Weights of a small mixture-of-experts language model, trained from scratch on English Wikipedia: width 320, 4477 steps.
Below are experts of layer 2 (counted from 0) of a mixture-of-experts language model. Rows are named router (the router's row for the expert), gate (a neuron's input weights, with its number), up (a neuron's input weights, with its number) and show model dimensions 0-159. Each number is 128 + 32 x the weight over its row's rms, rounded and kept within 0 to 255. Numbers have three digits each.
After each expert's rows: "gets" lists some tokens that make up at least twice as much of what it gets as of all text. This comes from a sample of Wikipedia text that the model never trained on. Tokens count by the router's weight.

# expert 15
router:090141154125130085139117107146149114158060125088122137111175120079117122046104133127094136153151134084125163124120106129072117139107125150105126082176155181164133099133103134109111113101114128115093075122154107136153161201106177122121098141111183134135064137157098159133084129082211143111145146108127124150112173137152134113106143160120185118166137146122150148169070168120150123157080174142107103144080168157162156139083187138178134078102112144134122076146127101180128156226074133
gate4:079124092102090195123139157133128127120129122193144119094103147055091175101135117096126102147220111169179134154136112129171122102121139148123103115113151152095143104074160083162165049128138137109119166127111106144132118187124065169123078132119144124197157164138088120203155082092106172146141132152084157151090152150107108171064130129162137101181111142155127144144155097209144172162088104082112100088113137139096149156117115089078157097131138187124098117186173100172148079154099162
up4:087142084186095133155126149079144094123194129117096124146154133137150155164138120131097160138157155071122082109189124164152120124193052133108150167142111124159076123119131182119130151115115146163102116114103179114126145125133059169143157156217117142126087144086186176162136159148111119134164128096107134143126159051131131142106189072089104141092115154117048122136088122192081049166182158118138166131103131156131158168155135139144132147135091122069121174203097088155096111105096196
gate5:141180139106137100145171108167068132095096106161148141082166120150162112126160123155170145135161129159134147150124150130158149136167145167105195153105146203153130107134129085119181093140128105129107097113100153170144086114148132136154107080140092093150114159081111140203136113134139127197183144041186171099113136148146121181160105148158168148132149152155148103137142081188151095177114193152088113151074122160132123081086150079104089110115075068108145096146142133124130166164124105
up5:124187130137069159147079114144123124147111127154061178116173154139060101130123155073144135119175130100121148091085158144198082065143168133140096164102144114147096071081114132209094119141101111197086106063128087101129111083152095116143110150176147119138109106097133105169161099099092119146098185088153099146122108121162105124081108168144135095150112137142121103138158079167121139091100130111137190126130172124068125142125105192149141136092134123115119189115133075111138126122135205
gate6:102069216124091078114046151208082143133097161134099079121107145053101162127154092142111158142166179110118120156121104162056143173155185194169048145182110163165098096159111085152142134151142126131119155128085107071107123161106154160139104102132128130114105189161090166153163113088170110121147122118108133115137141101170107150160154174154126159134085149128095180098049082098106162129154152083175140127171166139174117096097142126157086163121154137093088071122164108100150165123096157
up6:139145118193146153161079113144142101174057090153113128131137135040155159121119098169135193146178148108095155114116118115113144143136116143081107114118132165195116139123112128107115120161120113098083104085119105103110079102162104162128157142203120111107129141138115145090087102081154107150125101081112078156104152147157134112077123152080129157133148110120105124160141098176147184140128160143115111166108079154184150117129128153099093104122116136150144118136096093071175135086221153
gate7:156104117117178131110094124147066103131101117168105162074079133149132147140117151080099149172134186133144139120145171130106114173107130154145139142156202149139128115154099126105145140069063115202102151112135179080128144122091147108154104101074167179197122138143148151151144091128140191114119145126140144187136131166118168115193140083123132074153147154075158181195129146131102164134117189126119113093127092167146135106142168180131067111096129074110088116175112133094117168094113068
up7:089150149147138151161184171128129123085152149168144072128110136095079121176138109106108210146055125141091142100113124139081127134094107158137110162043102149169154109121116145150118176130171153114085153119144154161144105127070133168119099099070129100127193097134126171117119089130119126126082043166079126179127196158159107122104099160094130098140158170079111122126106109112161162076099117121142183113155147100135090096034120118096129098151142202154131094118138121112154157087038134
gets: "\n", ")\n", "i", "th", " |\n", "h"

# expert 5
router:131163141092127170083145155139158190149141140084091123116118151204108088145126126153112089149116098109180053142086066141117122142100158126154072170117136135046178152119133138136142157147107114158144166099114109167068129119164122175100106125158081103151113128125167086080160117140067170124132161097069119172151108160106142131078146151130151115114086131115139130093140114121119123115148148100143155151111118126115148139112197149157144147071078122129169190142091173130143163096184086
gate3:162114165170101163140174105147117177141122128121160166094154099115155128165059093126156123121150169108120126079120115137125157153150119113142111151121107155073121132181140118164096144189091134136087132110127188127126150139187115135075124115097167176122069138135137120068142165057103112127093145109189083121120074151160094121128139097072208115081124100075138113157144168108093130125023127169152165109170078083166116160128105024089139131138143071139136150170075101092107046135140103
up3:102164086133107113121128124126178117231155178130166122104158159114173079162095067150131108095170113091121155162138173097126090197130197081125086056147059137144180157111150131107080123140144111145122167111098140133104128114133125103143157175112114099096126080109082077121132130133184162096061172124206139196154148104109118108116099144078150105130100140124204192060140128095154088101102154093167132156181126093120148105102135115116152131168148194111156169158076172075144112070129154
gate4:165086154165182127149116139122149123156150100062173117094118122099134114179150192121093061105147132118165096097165140147131103154160122057141127035185166184111132156129148117150112139117128103090139123135130109146156103145101124081130138118130114151161144154088159186136101135098136097171100093126107190121135128101105134097128187163128104113157142136198166143125060095151155132082141117104108141129182094103139165120088098108192135118138108170144159123138064121150187063091128114
up4:190169124150123092112142169161121114178136100143106119099163093102104111086104133159178124087130153158090105133117158155089133168118124126127077170105176073094125125150113107138106140086170109139107153162193103117133088180123152152076091119107155180110128152103136088104159128092090143163069126140149077119186145088204108143137178104079099120133133088074154150136101153112156134145138153156149098122124137114140091096104087155162172130104125152080142070133150126130121095092119076
gate5:109157108106136188114093059193082128102140146136129166136127083139138136131137083120170133147120142069159177124160151123109086177170126164083088151098120069127124119182163088187131140117151167079121118201120087126121103131105139120157127138118143136151167120108069163097167068122145143135131154147087095141177078103127102113165110162130077126060147123162133133080092192137097160114102150172112162082127172124141079100088080126100096129111096128117149133099098095177067182113119163
up5:149076135165123130091160145130123153172152139181138143166138176139168121137164119120168161119143144127137085196148167115124079129092157157061107102137125125131082145141088102117098104149083162183163065157140140039157155153108196157074137176130112098113102137185116165132080113113092134129092101137156125119160142107176125151165126137102150193101114213093146125139117119138045146084105148176123109055145126137152136114123145162169102156163119100119133134155197150125104172087175125
gate6:102116150120152129112138124133106138169118167095123124164148116178157093127134124102133137069100124154153150111135144102087036135152170148107103094166163084099116145108143119156185190128142160128134122118115090142143120110102153142222161036181100108093156158139108121152065089161088098101171194158068136153136114109153132163138192160138138155152135174121116146109100106122156149096113057166115145140197157081133165172183151128111107100123113073119164082066121167096183135123134163
up6:137142056101159086135082098125127100093081105130135160145181131100053185118113161177131152104073117140138119118089132112104155158158107174154122112166130111135123095129167145145150159078173135152123136158078098122143171138127133115085135144101144184099170138129064115120127144126056102144131105062151096124125125119127085148109117110158085139103080145120030124083088137117118066163162163091065193116148143178177110124148126180136100158188071135159120146186077126143113167088137117
gets: ";", ".\n\n", " \"", ":", "\n\n", " that"

# expert 3
router:092143149125100139151150117115085134063121158167128152137192135134186167165115107116136137065151076150137138159118156160130088163079125143159131139114102140143125134161205099140111138137122089057178153186215109116110125125142133112147144163170173117025111167101122130104157175119159137126107163148155101086141143157059177150094123125114124163077132136108125052089073060107123073148097148124100144127110096088123126153105125129146198112158163155124178124172143153137151091116142166
gate3:120105176174077105109235145120084185109094115087085144150172153099134135105117087159131129121136041136122097152069083135106117151137103167105129054133132134142100133118112162217133137105124126144104140144123133118102174136116150151058125138149059125105082106090182132141120144063072106134071192066142125099154160108181168130155130123132139060126130133125139102138103138151145091100116148149075164084100100131126129183153147158111144089139134107156134160211115107097124099115105105
up3:159151104039097109176174161138105124102140142128152140153103117153070107155130169186135122073107104125170128173144160164125128090070112110157162157145125084146120117189095078140146192112170077176104107122078154142086143101144093098129062120149124124110140129165133125124120158112191119149137143068141159159167116113135124185141091170162121133125140157180164087135112108162128119167156144123183103124119074104140115119146169144201092191119190150126176146116070101177129132084104099
gate4:137120143161103151146141119057108147094194169103043143105127101093228125158152111153119164136186119120081193091131126193130123120085074127132159146135113152118097105196118134164144138132134068087169099133139143114177133111129135134115208149151154090145116119144122159143136126098128164094146090092194111107141075143166151106117069104116118074151143190141123118110165093082173034146088116114073184158164154132149173109077089095135111094152190181149139114172137105121162129163091158
up4:145112141078083172050122126133131087120133155087099043151156122108168124156142134161159114145121088048130145154157107140121130053130133077094111078098116127150082145148087174118171113163190144129150110134171124082137135149095087088141129089134121091070167167111122138136147145071137157115113072114147123114177088144156125136132099082161084063180103211161166161169137167103117123129118061133105170125088133152154147124100212138186148120082099139118113142070091174150112161144129147
gate5:131111149135159143153086142103162160076109089104114114129180138164110106142144137077110120107136089130097129091107103074125116126211171189108116109122100123119118093114111112095100146155192100129086092095088091082134122126154202200095240104152104099119174126080164129127116154069104117097090146135147089118091110120098127153108093110079138087152137133106164143098105133132107067091144065135158126146069110121100057167122176117196022136106154139110129180178061113068130075124181149
up5:110134162085161060152155152085095107101125063108220175121186118141146167146140104066134135125137057132136104123102117095122118126132085171134176095078153083145130131068145130112137153146118139087099115099108135145145094141174125148094132133104156156077163102117128133142129090077105172111083070118108123169070147139122121098152063161110112129137113215088148177108108190141121149144124122112107138098179128111152112147121120137221108120150144095118167099137173114085106145194150138
gate6:098109097110127162131141097122171179095143119076181201114132067108195143092102146041164130114129089150162088093079110142088144159131102147135125167205130118127156185126156143123103108078107170103154106126165164131111144121068119109082121083108115121182186150074133080124107143136145123108051130104197078159154115141104123105156147169163100130110167180122163120144118160088171113114199093134158133141099070170133146135172132153136103079193094158125154125139182112118114138155125159
up6:121144115151121091135133207123150141099116125148119137160106179108144101130152149093111165168164156068096181154146083152133133162119208111139157145108148137116084148107106090145148128113185137157099103159103120111129063082165075126141137135168140158097154138141157072152146126119143082091087146095125136192119091113176136201179066124140125140163096121134150118142140116195154136155152102143087104202149161159162086142148110076095081153132129162188126163135084117106093162148134126
gets: ".", " as", "00", ":", "08", " States"

# expert 1
router:136147084196185135099123188042108138079188134162143185152065178142123103101101137111129159188104141155165139166138199164165149084149126106152150144130049146139069144141124119171144083135143129171177083121152136099145086103108056169177157101114134136121125195132130069094092148186124147070168065152174192111178141136174090137105111123135034068139123126117130087125181165126126181132172109143154111081083132109128102138151115197075136165096108137086093170108132118146119067112114115
gate4:078136144094121110116130166126130137110150071128162145108178125124136193141177191123203155135108218146185135119142113109083168104120132110122158105132197147137106130127122097174158199156072106148129152075104154087103098112107160121172096128137160152135120123116145137156166130188076109076140131107114128098152128098108102086165101050127123183130113150126140219186083147139149088132091170130141133115101157174114138139147147109098180100102086078167117121110190138138136169113154092
up4:125138107084128102132177134112134135104156146126169121206118180119192149086177155089107105169076144169145169122199153149187081110109138155070151104128121117118126141118130065087081132105127114098114133119122098209136129146130172154124152101095155149053174126180085123120103132040103128124105171140102112090138159121174156124146115148106120111109111156106079099174189067162128113128142106135074146132090176071131128113105070087105103150127161071126084133132175112089111082087118113
gate5:178125135122061116147146108099179150144067167082132132108080120134209099107094139147156066147094146077116103117117148121103096119170125134190227102158137136071152130106152147126136102111111139108147160070188191132108140171164153121117134120125194137132196161130070221069091118153151151130115142124134139120106143102090114169161147162090119138120124146174172106151102118132167034201136121148107111148143153122182149099149108114089160110128097149178106127061149138132131139096108142
up5:109113124142166127105142069114118109185113169123119142133098089126154114145091121084161069073102151073132148219113132112113140100141172144133178171145144167076121154135111087113111125141180125114108205111151130181080136088163105103128097143148089154090117127150124173104169143132124150037140113123101192111123150101178178184112131063127125184145130140112184153080162069108103103144091115113144105137126202167161177174120096154127152048116124099143120115115114095090138155167102072
gate6:100104107104119107189081135189112104134134096092121073080099089107131168111139193099083120107053112118094055167095191121171135115139078104148053129164080117114132129084102192120149102130108113145120093134112127089142149077131108135129058150080112127144163156120209131174090127142141145139122081123135071206163140108131167197098145110123096175168157064148155123159166100169184150134145072065086169144155123176082070165114106143098111098135118101120140153140114157165179166147210128
up6:161121158142118100099063112174147150154096077154163175134140166129064093126062172184098136138140124103118131127126166173091161090139162086127127111132197097060138116110119135060126128144188087167093172154091073105085167127131129133156110114204107138062130169141135140087115132109150131132136132107128173065103109154155143112145145175115116106115121052118145118140094146172112117138148143117127157171094104143111127123149113092198081149144140162148186162123094140208143100108151138
gate7:148099066108111119157110139189120140127072085076174152087187139092044125145141157190154130122104161184156129166140190136129146113089140149164128098129111158106095174087148180154101118065138156163100089090098092160129108122143124082155126176089119168096101077094156151101133143132107169099119181087146162139114101110158124185122177101196172148103117147136162149128065122133085019193105122100136156097140203116160096120125070100111116091105126079111152158140115084155108109131085127
up7:124142144128193129114122167106123147117145144157144087210144125078073122195139147165098173093128153194169124094155089092115125146182195123148083151147114148144108124135086141082134137179053090153125178109153122137113141107159113144101160131131177136175110133149181078142149143068107158186185162131203178049095161127150125186182132089150131181120151085117177142158149169123179095119127147056130145179102131127138196095164097116144191194152078089150115119079131116143100089119147088
gets: ",", " was", " is", "-", " to", "=="

# expert 14
router:126110120075119124120158114151081146170068116137126111142119130181138172159125119164105102203113079095162146091136134093095126125142140134121165143176165134135117116145097114129095101150158136067081122114116089136098164152192199122136112113130121102127172099110164178110141119133151117143093162100119116150083180124086169208136115080081186128089132106194110117149184106067110069120105109109120159153151125149150144152156199148168136168157162181111069067072159130167096117118073151
gate4:086138188114116160121109161096156132153138106138186132082123101133119074137149096156147116084124113108105071118162125097128174086097181144111143127098074113158109156104162087102168054113138084156159154135145136135167115099080134089118111076121197132140118129130139123079114151099111143077113081143161195174169102149107173128159116169128127099136149111106130095173125114121180168085175148099164095197164115120114184075120150078119097150095128166157118102130104098100132195171149156
up4:110098068102138056062161146107154126096091084131110162107089152105177095127099122122105113140107087134122076146147153112114170169169082151120158092129082081098117121157145127112121137103154143091104131200139131137184154195140162155097094143142149138095194093074140064185146123132166146168093074064129151109152148165136138150137112146140183119160109144171132127051139189125093083164116122167127148130086133167126090080101089165145189136122126075112108119140114107097133068173171086
gate5:116105160094106126180119128171125210128168083111128125122178146163174133119094135168089096118160131141139138102152159189122057140134096152150086123152141086129110128124101091110127067153166138123141115088146108102059121074132079137071114110138044116069095104091115108149105091146157079109122105137106169093092160110132173065064133150071152181108136094211173150123113217099084102123096079149085127125113127156147111135165147152141101120109090127074129166111099100143103157089191101
up5:108129159065112107090154099082206170124110161121114117096163177140114103138133142149134073133159143112118056131130105138117185093122074119101110109135119138182128124159117105102114157137075091123092167163155141116084076054123144130120183086100210101125156179128064108148148126213084223171119117161151105148133137148142114147103096154113140100122082182139090148123131141179086137158161082150134124148138125105106191150163098162142135126210115119205165127153104106142173115188124166
gate6:192134120125179152135123132109150133132120066176147130184095079131123132130053126085149138175163144171160180180159152205127142119084211147180141105103066115146191130171177151175169107095123108117103097144130123136157124156144140128150157194149165092161086117137132130121091118125124072169138143092197111100139122110083130190149120138083141114103166141151128125072117113091108165095105149137171096155151125088123118130169088181194100125124137127119107150135124161164067122077152171
up6:079142161090169162153133135160127156161105114089189158155115136194122098079092153152198078160114109178116111109113092184099152175132137113080162141130123135177134138110158162124134173148161145104145122161107110124098125122143164091091047183128138155106144109098160088120155142111052115054112105170143155087112159106137110128202092161047094145151122159136105136124092087075137149162058125134159180145106128121174132109144154145179125104173165092130149108092160157105156136125170147
gate7:105080100147118132112201106239139115153133066142140148156167161174104133106127101142072113143129133141125198187099120147082082073138140130125093203124211112124061161107118148097128113125090157133140116132150143176136109153163152143100058163132112103102202176131106111151099109156136126139096106105153150077147103133103140135127092159132124176111126129137117090103147097136178128096167129174103100092126126205127144175139115124128125148105172061116123153104122107109034079126103064
up7:117175079163122146118184110117133099137074100191104071146099075153054079130121123122079121140100065128124103086177109172156100100123117100105107124146083136172080055150106148138127130091150191138142134149148126136118165174121101167115150137156069117095106080184112127174108165114121118121107138106151141123203123139159139162095119071112082065120126144134101183154122167099130141201143090132111201101095166110136166085144127112161192144102166115144157160146165108143174117131131094
gets: ".", " and", ".\n\n", "\"", " or", ")"

# expert 2
router:145109110131130120114108104111124122159107037143179078090133173076091107092173179121111110100150171152142092073108085113144100107144040116127122156124138118103104121112190116098112090091153154122137112167144097118112165034116160111122103093132114141125147112141101187183140117077105172125167160100062157117130124163166076103138106137145147179077117103105124161164151171096141181124116108161126135094154051147147174151167142164119071132160079130159110122116167176141139146061151109
gate4:076136124144082176127184183163103114184116092162165097106159126068147084104159154102149130111095125112172187157117141093080094119180096120142197161149123082214212140177089117169101073156080160088128153103114152102136111150075136149113134092133127086141114175122090143137171160134090101108095159121131127147126122130084152187088119105132174168113094125140183150088081200159128073094131118105099143139118149113100130182121144126151136103100142154128111113104151072125083111064147163
up4:187183121140171098175121118127108118115125117112157165140088109131114154111152154166176147104138129101168091126105101148123110068155150098151042174155113115204108163149102109150103114157072094147131125086126133118173135125116113133172127154175117116108140093108061110089118123079067170140161122155143093131095091093097172153171128117133081169104078077188094168121076156135152112086125089160178110104104087105119075123084119105133176154116101099106064129130167160100076136114139130
gate5:122103111113088150170174070142109165145164091183100178163115169094059141091073114134167175111098136167101156148113131106140184182084096121153070131146136121133135143031090185132125065114100079110142109109138155104117076113136173094122151170156148132103182122071093111135116090135105142130170144172159100142153150116131171136186131048133146154073134142181104063100162139116138075170192144136149157105185130107090142113132139138183120083115128188157152173164155129089127112105151102
up5:148168125084192155114123114106140058154112096188102132098138100130081094161134095067134104127125152102173108150075191131132108153113108154106153049101109106102117130101112106130138110169141127178153180129119177076129131082113193134112127076113119121119185102129207084152125138153121172123152069181103115200100141212134146121109131070087073162079133130132096163127168176161117091085151208153110135051099106115104127120197088157185139133102144125084184121080123061159140134133159104
gate6:128135150198132162114051137172121117142120111130107085128122118086093124159165206094104180132102105102116147084112097119126117159123133128143113107135109066154106149139177111119156106160153109096090133123136087150134089103148134122169090143066138107120134128094133124151063127157085153113110173106096187171159078138158136119051204103169133136140086141151085100089127143160201125108098136090165114167178092131123185109135092113107094154168118139154088074049147090083132154082159098
up6:169174204046171120069128115160112109137140105110164143147173175088125155134091182096124188138142199122131101129143104104158131124152085134134121177150152145143126153112124154136046093071127141097156085134145098150116143147150086124104122076152107160156138136160166117134151071138104140079123166131194114115178138173113087161098125125168117154076081133120151133146162199123141118161056110163169129099164098134154116123102095079062162116152102155159116100093094120121179117108134138
gate7:144114112136063196146136124117148136144120068137111098090183128146110039073139132157167179152085092109106129108168067106106108138079133119136143125090099103097183147069149124108090208165117091122088116179121084114156105172092113114140130142164092107162136103165130141141101084175185144137122137110142161135165111108160106057087090130108120102132121141172114156163133115110091157114188137131141127104118129125121091108146079137136158148128075158073166138203104108202121133092095120
up7:116111142138087179120114149120171174147155121143163088141169080110082088139081187175147137136076098132076131110148083102080052141118135174118170146171088199107156150043190175148146212071090113071123111127148124118153164180132134106158155162179173115092182120162123125140117124127150099127088141151141138096126094106173131083162121139111064099133147214147153132165150056110119152153150099090150072134105072082130124106151134087108089137094135192143121131136096129127101161187152122
gets: "20", "19", "18", "17", "16", "10"

# expert 9
router:171147139069115101158126139165150164095122154127080079125157109107165175093128134201112118143084167101186157130125089084158110135140177075120094118130162106139164095136113186137121161207137117220121129112051119089179103101126113167120070122194157177153149127114115085106145169125110127167098129131139139125095137109105156107139158134165120152115153080171140143090160052147119139114148136097118170132174128130075093113119083118157116102112193137132157170135128113093115184171125142
gate1:105130134127111149093127135091139129119138205079138173116121128088113113142157166098087139115075123151173106125064162115111144031165108149101151145135144126096159159156125184150138091115027107124114165164132148105178083126130108099140098151098194155142080119082109118161120133123151138128167158126095098165089127094105118154137118142163171156104197138128171159099159128120176136089138142104117112181151117120149108093099111084157199090168165127170058152110123139067129181150143175
up1:096062135159170114065155072171094130123102098131130089145092129112144197140180110110156188111139111136076168143184125055106114126150121135151116167132125125121143114109159145205119169109126134126091179141152128136149157124095113145065178137125117158094134184148154192126149120087099071119126137189166116098098151137103137097184151092139144135114069111141133081151096123094172097091082126138169149099138172114080162147114147134148151081120116136112163099085141111073101132107146139
gate2:166163145165140175120115149142129135114166112166144169094132138131137116152116124111142140129087071092143099128122159134142092144140150179153130210155173101106145126146111114173101156088127122126139112140062135146134158131132154178099099122178114165116115090140112112118094134110115192141174145089116106149076147153140196147127112207136115092181172137188182159169125134134158092104089098122121104077155079154150128105128171146121081117097149142075149127118171133067109145118146198
up2:165113131164060198168118130100135079089140112156116182098184101140165120093177141149082163166094111167081154154188119141128155144130129087099103064161128094129151178136126125031086122135075163154125124083180091106110096072102167103137106094175120055192116133179121135174144099128133127090110128161102131130167113105110081158097129125121105108106131148167139151099089123090071186152150151167115124164093196154131126159124137185103112118145121124124131139117122140162117107126084118
gate3:113153089121118109105134105098134179068154172127081128099113180121106111127158106144124051144130093140169122139130069118123094119188145100119152104163136147114179084172185106169083156168139115139140185157139141180169120156130145133104089123135161137135154110130136171145148065090094176092139115103184168119137171094137107075084063083082091113116119133178138167111140109138176110080110095119136155180149078084131094164118115160160121103141152150182124070116118143108145083126135106
up3:090167139209132184168106116112172131145078079146151114163125165085124149097134113125097089110149167189166077135089125120118162152136134108122128161102117131133175128151133088134138161158161109123078163148124130157146161151153161166145105102151108167145141161173125187101116165125155136130094153114127181100130108176129056130103142134107148123084122127131157133073173092147116119168141117103079116138174146101159126093189161142063186135077205151137089153203156131117115104174113117
gate4:103108130107153144146069105158152136162151132120106172108165170192142098137095137131132169160100139139148125090169170111139174064170120152106124133126126149090119134112117149105105218158087134227146165128152162106147153108154099127144093167125159139083147119210128137093160135147073063089084125191157112096116079182079189072115177094154163152095077130136163170150122132121151104147156133112116145070169070158238185081151077128130140143107094194017133128083140136086139201138150149
up4:154122106121126074096127125128127110122099091113145168117155154136177168127142117169160141126112202159171137133151110139171112153137138106155157187130144112165111100176190108099187089119176130105136067115163154101181139109144111153158120141136158103179122137146092093068120146140033119121141194111133102127155128025125083085191153119167129122167136059112070133136099125133116175103143163183194149119178092093112100139170111102134211132126083154158162128159104082100152114119127115
gets: " in", " on", " at", " In", "In", " S"

# expert 10
router:141155077202191164104106180054113139087176123163154164161074173134134107109091140111123167172117136148165132156143193171152138063131134113155150167136071136136058164148145117162144083136130113177164098128158133112135081095108051167174160102114142118117121200099138070093105139187136155073190062162167189113167136126172085137112124108140021052145143133120132097136177164144120192144178110132159113094096163119147094130152111209081141179096117140101089167112133107139113077109097119
gate4:146085120134124101120075168172184109150112149094083117069137067141106119137165143172142158153037126181110076128121091122122093059105103123127123169176182157135140100123144028085150139093115097089169115133125132105083168148129090104136120154154088126119108127111135181117157095113121100178091134127088085102150130151152146119147172102137129128146135112120138073140119177160193136151097089129137160099130053117128085138084115072123165107118177176147145133118139121230090147194106128
up4:143195153148113130127130137108130082113119135121141130105137142077083122068096127218109127138112109138150085101087157077113095091097151115111089155077085179154074175176119197155117074113144149127155132115087151176157137148164141149081141126135088080149142070122102074114211107135085122185155090190143057094082155118115146053111105135089192109080172068167151181105109118101117112100130175103168143099120043073140168131137143119096151152176150126104116028128118153097125125172173171
gate5:116071152121126192154181100114111151101179145122089101095114130113113129091110070151165118137113165133101133124151146198089195119099156165090130119117141112140084148142134177122157099098144150227153116139116094132187155156209085145141060100084052146095149116114105084116112122122173115169145132148107083138123121104084124089120162121176131120112146147179114103137036092133112093145099099101139096131117085107106133177130137130131136098103049097086124103137085094151094081127119083
up5:106117123139170148153149117134160140139135093120161154125176121157132143082152161168120075127184091078160107105116129132085105153149132191073103108156125174117137123121081096171171108163087105141113177126154061107080157140161163117143145124158156148166103126126143101096126135130055110104168160080126126150120158127133130136196134176085118134171056187078097072148147131129164130128076153094160181099109149133138144139096164147107093184142116154198145111139157079131156131120107045
gate6:069084140142125176080153110141123167086137182108081102156145133172154074120157095113143108100183166099108151140134117139112061093122153123130139090128172093140141166154072094066124102073142119146108150173047149139121113179064157147131164169136090123129182109154152185128148075132163158107086117108097175073106118114093102129113136121140158086149102110112183180139117121095144149116082122141147127110152161078177092196100157155069103152132137121085158054132113099122163083172121110
up6:140068067111107134136148161120070109108074116133106181132122069149127142162192071174106108142102101106145167148108185147087087157181103141163146122163149080072104110100131100139119113156095162161086133122184122170137135154125180086141078146159099117121110129114146163135124155086100126102136130105146101177147121064088143126181163080104202140145157129113102131170094156177086156097173164098138160104160156119107094108144079128049119116073144175173145111126110176139134080077143121
gate7:142088107097133121180139079131128173134133083161140188141076121100168158111143159124128166148098106070137167161050121201158152187155138067124111123134122124171121180109139106153120141039140205117134155139125100126126156091145134153130141055093159118086139148117153110160198047113107119164119154128138103152102109108164088092109130070138144121059082116102070110104142104152091158106090118155057196129142111072137177168103167169067093149102106166167222086157132131149099120181107115
up7:123070120093084130107143165117140146134154065125105177221114124105106125166149102127092101084107158078084099136157191148132125126116150113110116175155165133140152163048089119170071203063177146081149203130134116132135114179057139095147118083123150133150152176144173124111127085126092155180059127096134146137136184136132024118075126146098067119143112139124133111076127165122113130161168151128110143102099145174107082104128109061137128137162166161189093134151081098119114163120193161
gets: " the", " ", " a", " The", "19", " A"

# expert 7
router:154136087167101121090087143156100136129073080100097126135088109093118154106129142115146156119118155146137177095144131143162110192150088131097129120127174121152136177086121153109081152114137118111160135159183156098084142180133186090152070175107148124197172083107110201156083112116133119203130141158069169064151111112103131063121167141146180153166141184102113102153101144109123120165085101150132112193128144132139166147100177128101117079137079144155130163130146133118125126182199130
gate0:192120147143140100123210185165160213076109189160143176119114159082064115126120101076091108076046106105106129103068105132121097151110065137094129155144092107115160088146076098095087147105189107157118122109132072140094103117104127083142119172091145178081150100061129126091078121110164092091150122149129162098146081144142131147079111096147183140172232149129163135130138091102120105160144124151164130147118077146106060100152130088145105113125146085162089103164111162086151190129142112
up0:168115146079166147117155121090189178165161123221111093187076130071129171192118089106074119173085047192144153120149111097172102086103125180129080092128119114154112137149122189124088168141144098140043087111142093084146129166141091145136120154177173070139186140073084085134087116136143163210146150100166107188036116131177123154103137106130159084145141125105143128138122093154148124137131150138116122120093138103153164084119134151091141140153131089144092110135111114106136179178085183
gate1:169115156089094044131153116161084123152129167084127124155121149146132178143171117053158110117159203151146116136093151130173085091173131159139171201151183142193104103100173123058114138095174067106179126160116106097120099161131168164149066132099110108176094132138119186148151186109140102128105179136164106096167144141116053121196158184190134136151130132125056163117108171110182163134098141079189181141196202149128145131174106175156137119192147085174146136136127166116188128130091102
up1:129065122158100176126103137124126146093109142113096114159140123098209134152090112112177141143100106026115154167112127112076123116184148183116089124132097113167080152130141093131144184146132127169114084098152145129208190138059104115159112150126113139110198113205125084121139178123097130107114143136148158178082105147153152105085140167201152082189140130120152175098133114169089170176090160163168147136185146153080163202114130127170136086131160153220119147112155154148115098143148146
gate2:157133154113159166110101103117126102086147069113111112106076124104132183175149110183089128108140148161155107120169108149127134102151102190169090147109167053150061101106168152096172115095084140099074150128122098101145055092156133162111150083112158128202007107094175121230144085132098107113088183066129128167081135110098120138114133143117117114150165174110137112084077157106131140151168145142139087126165080101172157172184120117130128136175133114070113083126145141152130170139153133
up2:195131174124110160098137130176068149143107097086154141105127091096030153133099119123096137145116142149173124159124123105076120132132166082150114163102196127136166046063129154174123132134115141199119099080181108124086077047105054112114191137177142102128084108108164126170098068113147137116129144145170125171159095108093133111124101121165120102120167152107133101043140130109099126164137116104129128185130095166108090188139171149069132127157095113146067151137124047118118162146050098
gate3:096104129067149135108112153164170129142170151059163151140117151159094176152135137129171147091138143134155080055092139150120113096101105105094155101098157150142145164089060116141133160104143073094153108150107161131155168200125127189138112186102084108162136152103138095093123113134124150184099101139115136122190133212162050194127176164078153125123124127081143155121102150152157178138125173129114116133146187140145128184051193121123117155121186144169124121138103152116089164092145139
up3:177191087125140163076142145149131218124155096168135184197157111118111106113147132141146131155122116173126110104106062118111199167096081067074123104122156183097206153108111107150053103170076120149104099151144124124154108207158133059171129086109139101118119173123128083056119146106165133118171136101129083142174165041116090125115155154151153120108162198191146123117138132192126112161139155145160164166135111126113103101112077163182134107101056130143134142202131103133145114126165083
gets: "\n", "ed", "ing", " from", " to", " |\n"